config.yaml
num_hidden_layers: 8
hidden_size: 224
n_experts: 128
experts_per_token: 2
d_expert: 128
d_shared_expert: 0
hidden_act: "swiglu"
moe_layers: [0, 1, 2, 3, 4, 5, 6, 7]
router_score: "softmax"
normalize_top_k: true
routed_scale: 1.41
balance_loss: 0.00206
balance_bias: false
router_z_loss: 0.0001
init_std_router: 0.0142
lr_router: 0.00045
vocab_size: 32768
norm: "layernorm"
norm_eps: 1e-06
tie_word_embeddings: true
optimizer: "soap_variant"
learning_rate: 0.00478
beta1: 0.95
beta2: 0.95
batch_tokens: 65536
max_seq_len: 512
train_tokens: 596700000
max_steps: 9105
dataset: "wikipedia_en"
Below are experts of layer 4 (counted from 0) of a mixture-of-experts language model. Rows are named router (the router's row for the expert), gate (a neuron's input weights, with its number), up (a neuron's input weights, with its number), down (a neuron's output weights, with its number) and show model dimensions 0-223. Each number is 500 + 50 x the weight over its row's rms, rounded and kept within 0 to 999. Numbers have three digits each.
After each expert's rows: a language model's description of what the expert responds to. This comes from a sample of Wikipedia text that the model never trained on.

# expert 15
router:559442429475511444478563434417498516643503487553467504530517436530504545524511456547479503462478523472442566587524480417471548550533555515414406529481472555553412425382524604459459444589570511439427543362524477519548499437564498500455435415556413465484482548397413517531511591546500414521549515524502553505547587535520468533523443504536469491477505485519479433520512502470482544517562519485485438514562515467518483458540499491407509545505554553513469515418474477550483454488613489502435491432394492542534556532449486535459521548439574459508525486472464531556509426539498474677449567476446472433490595462449555530608435532517494521523523539538507448499522540431462551558457
gate2:559513573442466393429508507486577475470537472511495514459538455516524472447517552531498386464500476407517484570475458449537495449442539485552544606399436367445493513426528345486586530520499543593493542490497551524535526470586475508449541482524509495454479421520366506562538571533504500571514531462411567494539524390483538519560489421466423436534529517605487454461381499480461395458502490520550477475545522627523539541462514571474502461505507497467439559481519512527489549516480526474502495477547515468458543531508637608462387577533415536469565429550474478548430513429531509521563506551480418433510557440532542515459512479483431517462525480530496532470464573522455474477516
up2:428560512588489523534483518399486493456464509592517568471488460455584397485575481466421531451441496537527549446479543465479554580518523523535518559510422488535536484548469448616514435429439462568524474518476532498501539593541451471493516577566537503571492489425425479583451489406518542580414505479556554540514439390442557532537532489548512532420486589377477471453512516479469548450474572440413514366475430461450519470510481421507511418561476485534384469467521524439479557424494584521473464511480451550568399450456562435447515410444424481490560416546606542459459520518547460452479543495556517506556586531451466524555470524477490553511574503496542533446489494521522516468502
down2:553417479453529497510408474451490490459482473492536532479463475464587560561568457492537541407581575557483514579569402552550453515541598559447518466578537552437514484466535436456405551547365510543498477535487500563372547469554450456474571496563510471474476454541523517435524502566548440516512561522577453503580540560513344509491462572472494508473460471414535424568432465445477493536468490407491488546558438546545483472586595458529460481448521501467552420570518535572531442499453476483502505479429512431482584494454540534517561538518534490423468553455508576422530557555435507445522497398527513460495466475454469552487516496520598513614514500502521502568528448442601560459480
What it handles: First digit of multi-digit numbers such as dates, years, scores and table values, mostly 1 or 2, e.g. 2006, 14 August, 101.

# expert 23
router:578513437484525493560502503483542529561476583592495509637510450551460500531439454504480457567466561472502493527502505419491467540553514583426495500581509487463459379494526485529493479604510481521451530450418507566553477416505456419517450425622535487522520556483477517461548497552541435468523542530526537558438512452542529463475414423536457481522466454500599446495481486510517555449580507493525471545553584532403423398543409539490428524437547433563424524499484496481435402441547528532463449543526411573525580429433445537468560509441496404473474390512544530572563491556503471550487537542448507468380610375470523513557508505520514554529503501510504469451559527507549580551510
gate0:528542455452594512438475469545462425480550560456509488453488516497455510430474472499516570473512568422535560515520482414449554557533539518534468405442374472551389517501580453558476520620498478397537577511558453493533490526513407430453494483534422519549436554509532471452570518551491566446512566406457592487482490481511484453442453411497565477590442499557570565550548528543464480516493436523563553506473476585494564462603506482551498404487520529548416517505433530456611551498520550462551504473496579528409463476463596459481487515527481505392494485615490459444414533552518438495498556511502538515417472478439439484427567541420477496504537496515455545556403551489541553562466
up0:474501563452553495451538547608562502432492530517450587506459509484487489445480501562577422478438470433498466440595447550403518554508534516476482363484436461470441520468516514512431439551463477493519514475457472550471527554541436488457377405551492488442503522485558417509527509492540479477429562530503544449511447515513485462434509435427531511584462591483454543517525446461506429516489461428546561616511503617544465438547513551488447499435568494563497497478426453423566522475483559530504580480589576542443547548456510406492581436510478524424498426539463454502460560485548513439551560559487561447450532428489411493456590640509546550557558455499435484443538574536516417488469
down0:522444583598506573523446508526490540500478482488499422453537581499568493371473478515491535484498451403555419569457455422519451436597465547481382567435525501609546521455497486482417427495403506542483505522415413408470447499535461487555518424429462508500524520583549609598476512497613544447497500502561492514486485474474438450428543470526482505550497420458607448569532566417564501465518451486526492481482497515537488488458531561602532528487565454463507445487469454561505560520498522414569476487546534523519519447506478534408368567493460489549474456519564565400461516440482464495499493565489523523488547519497527549447488504574416461503565516442450395499456469417572466566498
What it handles: Opening pieces of longer words split into parts, often Latin-style prefixes, such as inter, dis, pre, exp, dest.

# expert 49
router:495469503421502447561486424480456489549552573583451554554559451500511564588505409548450486511478617466478566506421489452470561527468486562452479491553463495524455483501558488485398458518536559488414597439499455565571519486474475501479508461563456496506445509501449491536578530526452418451523518628501562559506570430601534520546446393506519413574440476513526502406492565518554546503591505502442476534586514482467490352542464494456516513446528488531460577433524453494393425420476487480480524467529472530473490542449479456456573494460559481495518454445504441545612478500507456527438520493432487496442473460453566399544410576565532541500585499514526460408509539480427564615482
gate1:497433474502594472513417557503519484483575555487476434616482410523546485580511473558583544534590646479536532499505485546524494397431537476512461468511486386506483554578458390532435469438548595469551525438566537437574418587451521504486502519474481495485451432528546514589526540480406584388482477556540495430512452452560535573509560363467550498502509466458497510492486428490610477429529555491502443507504458420521515464433468505542619443517469469503449481460553549491351475524433453519499533448510420473537565475467463506437393538427599447511531496471513522552513512549428530502508526532516514447477471510517481466507476498498549422574459535490452561523514502526546472501564
up1:513493533463458481507503384418481449437449484421494503554580547476475508532428495539523525500435539397537406489505458471624515503412456430478518483422434462468516510503509523453533493497496505432428562458444430509552549361592447467490477560532532659509549363625616627510460535469456465531520574571403417474484524474466458465517430511561537472405559522517436532535540502487522509507453509476493496458443504507527473493549590515443518509488540456495503507473508531565535483559481514488520504597576468480513483575458472458549477578414522449590438493451497494526438481435488482438512506476523567399423490449550523525494488510518540561468482474601528569565508475547516500553597
down1:539505398474503430473488436568623576439437422527502498516487520516470521579454506557459552410445544587490522481437487495627523550525463502640497548517532484520443506601430424515471473428457554537528474459605414530428500442519536442494453444428520504503505606486557515519413491427506422503527511551572450547538458559457514555525477591524469449426521541493439457555525496462554499554572528545377566571520506534465549440467584499473494531514474527407519509471521513451470509582486601540428629463528434531477410440529605497494490523448513459524429483467447479581531486532467436481525488560479529506433507558473455563579447487516533411507559518424446510519488564494487483492538
What it handles: Middle or final pieces of words split into subword tokens (Ps-alm, Sh-ot, Memoir-s), plus "See" and table headers like Peak.

# expert 43
router:492430426443541471533428451419465520598548489529446480592521431591492505541484471527457508463449525482487541491458460444553513545561587502459494479555489555472397424444521518474448461647480521512440571416527473569511507463513448518485442385624391495512521568459424472487506537557476405450603527565479515542510599535512439536508473481586436479495472555492484430508571538534512473520572512465507466532539541461546399392584497499468497506444539503533434526469489499479455422475525479526420504480465538586514559529480486491408540548413620455436488424493494521510534422488457501556441596507400509448443594460500518527562442475502480563555503546532472472532515515421450579551476
gate0:565448530536525514579565512492553497489443454597488537449510525550427519562526547506560455491545492494604451515504579480568508478538479479502496533478419455564521486503547499495597556516515525480606482467544473484480623550428513477494547538445566597548448414487475476447488461427479452543464468536521424510470545494474485462479487571528567502488586466521444461430476495484527475589484505477538406531405558416493505397573568554480491489461595525522528487395492538534481446459531507480534578517566416619543460554475438466583520410503518483503505500524547491500442518503486437596510555514421441449432676465594580431446560474507536514530428506445506565526612455518508519543401
up0:525459495573471464496548494487498451408518419437572487576379465538471552525474634506496529507523465539540509554594488541459585501450482416588406524483481529508499564470489516497519461468411526492514559443586507571555560519488520476515410537550550519448480447438576551543524513517419505399527568481480591414432470514536569504544528556525572432486451515452585523514491420547488479490411601497500535434510459415442443519487529483547460525517588566520532495425491459512556511492515564581488591527524497521536429549462494516458560476481460402423454396526528561526446501496556525507550456558486475462553613527412522448541467592451467474560529548473501453563559379481498588444547
down0:518412502462459555557500535487531475473507471494433498430563508478469467477497514543588552574422495452403494506536447477513505572516514594558479442408450616580405486549440491482605546504521506392423471491512587452542445478521461510507543538540542568500466601463511528531417503550506423470488485470493606499502504499501478564414552467460391424532525514506531492479490531482431457589512499583558460517498494575545577551574514487440545406597391382450464597443515492437395550527465472458512536482438589534474516499568461454559500524479633500445444539504517502527489485491559517431472557508524470405471478550484530480447524440515537536393530499492531484483496504502518589486625
What it handles: First digit of a year or number after a space, parenthesis or dollar sign, e.g. 1978, 2007, 100.

# expert 9
router:539523413471503478581515461502515518555548491556461510500547514566438475576394417555475432544536609467526532497449522385523462470507600539526453440559480481452544449388583606523473506561531505516375545412476499543521529483532490451461434456523449485623514582471494564489548494633476401496515434514464510480500537430588507465545455496492490562546439476550528525522458489540587492477568529431425506516559492557531468510592458568498507427455524529538431549408470506466409467519485524444472490473492455563441563477354459470457570520408533387568504499495541481556587508472494517549505585503428454407509470411475510444530488481546528520531480535509527468487585496514540547498463
gate1:536589410584501459503547454481577536491576533533479471555493531486469484506460578578604470488498575552546569531469489385505559583544530506463427528441544467453520489511573520508417571552602460455496451455423499642453471495542519511454542528381521579503497517529534479401521488492491398525605424543450458579499565520522491506454499487439413470586521454483589479481501481461430502617496426409384524526557432514493572502476486475472537527483464514574554473492528408547613439516517473447443470414574471510435444455413425494520530450527474491485491491471444586548432496557451506450526457509533500475452511515500558437508509515444509472567482519508476483581482538487616551501540
up1:580493529424487507567517455520494520428436430489381501477548419476584534487497532434525504470496505474443447472435548543465506454529590467486375534522573539428444531545455515451488424372462512533416526548532514520448498506447520561549525564466439460487512537537427564548615499551534490526470526460504513507483472485429513596538537535572553592554517475538477538484425335535516427492495419587497457522428549489482424450479525471404495495474511502604509447486396570427537515431468479528448563416493544470475554471546474507470486415493482523486532522499536478509488462451537499619519412584458522432507517491525468511548537495496470537487632583535377523495449373479488470519498
down1:462413591460536526576463419452519467484484491498451583489532510502579545439442469420523459464531505590470555462490516521454627489399585407482501452430592569579559420496457501444507559475493497482558460521508429506520534487467542503535474527456543421543478473436507463453522481425511483553562462535548568567450550404493600545552585506515610537536465513476590475549513526411549568558521520510517445498471453568486515532455447507565516400469557510504506560436541502407430537429602504585412468531426458491577482497479423538522513560522529490430524425551571548578590587496441438476531444506496489510492498433566548476495467477509442451418511572438510507552477529490459530573427
What it handles: Past participles and verbs after which, also or a noun subject, often passive or reduced clauses: made by, erected by, caused, contains.

# expert 13
router:471489465456486515537528393407466541531533535523511534531484507512471511545449421477489464560496504460508544550483512407500514489482547502469404519534445562430440513443533582499460423492527509497403545432491523578584482495501489402473448463538469487548544590491468508466544528547546444432497518466505568530504541443505543507572485503507462545592425548562541468479455526542523458490609576502467536542563535487429484421547418593474499429468468564515482504475500560470483468509521494419356519508488443548432483526356388504522682470468501476481569440552557536522559506614473504638469519524407465527475494440467504491572477474568528509559538509520454503575612556428474582509436
gate0:491505523468432460549477478493473473557498529472434402446389561446529517557514457584539521492510533504609411441572451493479564501558548470466556536557432574458511540503526533473529476537486500434547536469565576364422592561508430502427466515393529485510516482490509511462507443522530475475520402517491554457503576450451458534615439555433486468448433482505463506579476496509528539458538481553491492483474481494478573489467541551401509551514503527481417506507498562463519501537481509536516484427443620443475501593468502471503517562452527503496596562381450344389420606520526473503510464420562547483517519500434533544465551472579504496596413426434527526474492578406513526459495
up0:474479538515399541509573480514574425519438494408474480426495505419465541460422547647487498519543519520530410470489523494500528474456360513399509618581584501461547493520532455476483419536411488396513517576473425423523567485529611512504412495509494541450461547504562508517534501493531419574503477512544462561516436443468419553487459500525440534435394533427501541501518516570498526519515534479444507499416495471541567579481503501541469457527546499518590466527481494540508478509467481585526521611529485455447533568395546463525517501495640495591515453551494416489537529506501515450491446485520539479548540395564571611414448538440499540485438515426534503559451523436549491491470
down0:571525424634598520442549518522526478495598425474464527498580478494450425474539528376559417485496471482536506551511481547456424497484505489519473426447410458508521461466538440477483490422462527566530571455374511385505457446504442526482543484543482532563373494411474492516444557496527505452363529496479518520477484546456539380492421447513546475495475536548557556478614538460542479473573603545489525523537535507464460525390525503510568479514475518345560599446502522457441537576501443500501494482516506533405511446514516470528532611480508513454509532513508550490468535460430549463472559431449548503454538495495501485368479498507486558474483507547510597549537492564508516599505
What it handles: Forms of be, have and modals after a subject, especially is or was after a name or It, e.g. "It was", "had been", "would".

# expert 29
router:529485461479501486609467508426500587563524577585491526579507442593450505542494430562477484554553654479476579515480456452466460539492471574406498425610489487480447499459550505438424479593501479490428503481460492635520451431536465540465513469550507454511525538450482540488575498520468378490571488552423551560454492441500488495502422477519502518536530509535542466536422524565513491514508559433352529544534541524470483466595492491486455453474486474515464547481542534484445464492540478497456435490470465580531529458458461457444584530453503422521576417442559452520620445494486425545523547599492496476406502430464572409494431511536517513534520492509501407546581545495534543631459
gate1:492468560466424457562441491487555557444500421415566544516499537456432497413457549515462540473416476512509488471488578501490530496440443528436508562479523590396511592483496510439449495448467501491535521527476508486488456479489517441441518570512511581482553541614588612529505534448400516475410482513629407552440600486491585501522515401462498413546444428539520395443542420502534493473476541452591513429537564538585488603487430461521557489416523559511546498550363538494510468558493504469505537549465446545421565522489550515398563519492475565509471421485566539475489541474495472597559434512482440515389480516530531526569467486472456537533534476545472552532540469522490460431523
up1:493546566475504411427510398463414525434453458547472548477579517575550519449533516591510514488445613489509646542464564497444452493467487481514484507465465497553549535468487457554454573516473518541404464623427475555460419561441461536445452613530501574497482471451520508467471586495457530541590477473452482553537510590486455541542418416565507483504506513457477499498418502529482360531467505524476497379453551522486524526472513471497503538501545479440392551455507594551449467505456430546523550480442497412431490491531563477433491523412518554517446469487528486482525479480373594567545540465575518635475534517585489547498409502468523432579478485519521505455529480483466477440562
down1:493506461522596492433541464514505495476533471598473493443482452546485522520422429545493521429513531488518619437573559534546517513566552564517493436556536495563540484536491452488521542513532519533479515568519434535402499490435460448458585583514459490424504390470453497523472523440492423520506538440481530570530415589551472631577451531572503539425428518528463602481480502528503393525453538439470573505484539448570515403516482527440500519564485485396526460448545506428424479522519466426554486436495489365495528508535488442529530481484546467467432630575503546487473516537488463544495598492503469550649446447567454507430502502436466435510599475480462508573536507432414576464505
What it handles: Vowel endings and middle pieces of Latin, Greek, Scandinavian and other non-English names and words, such as -is, -a, -ens, -i.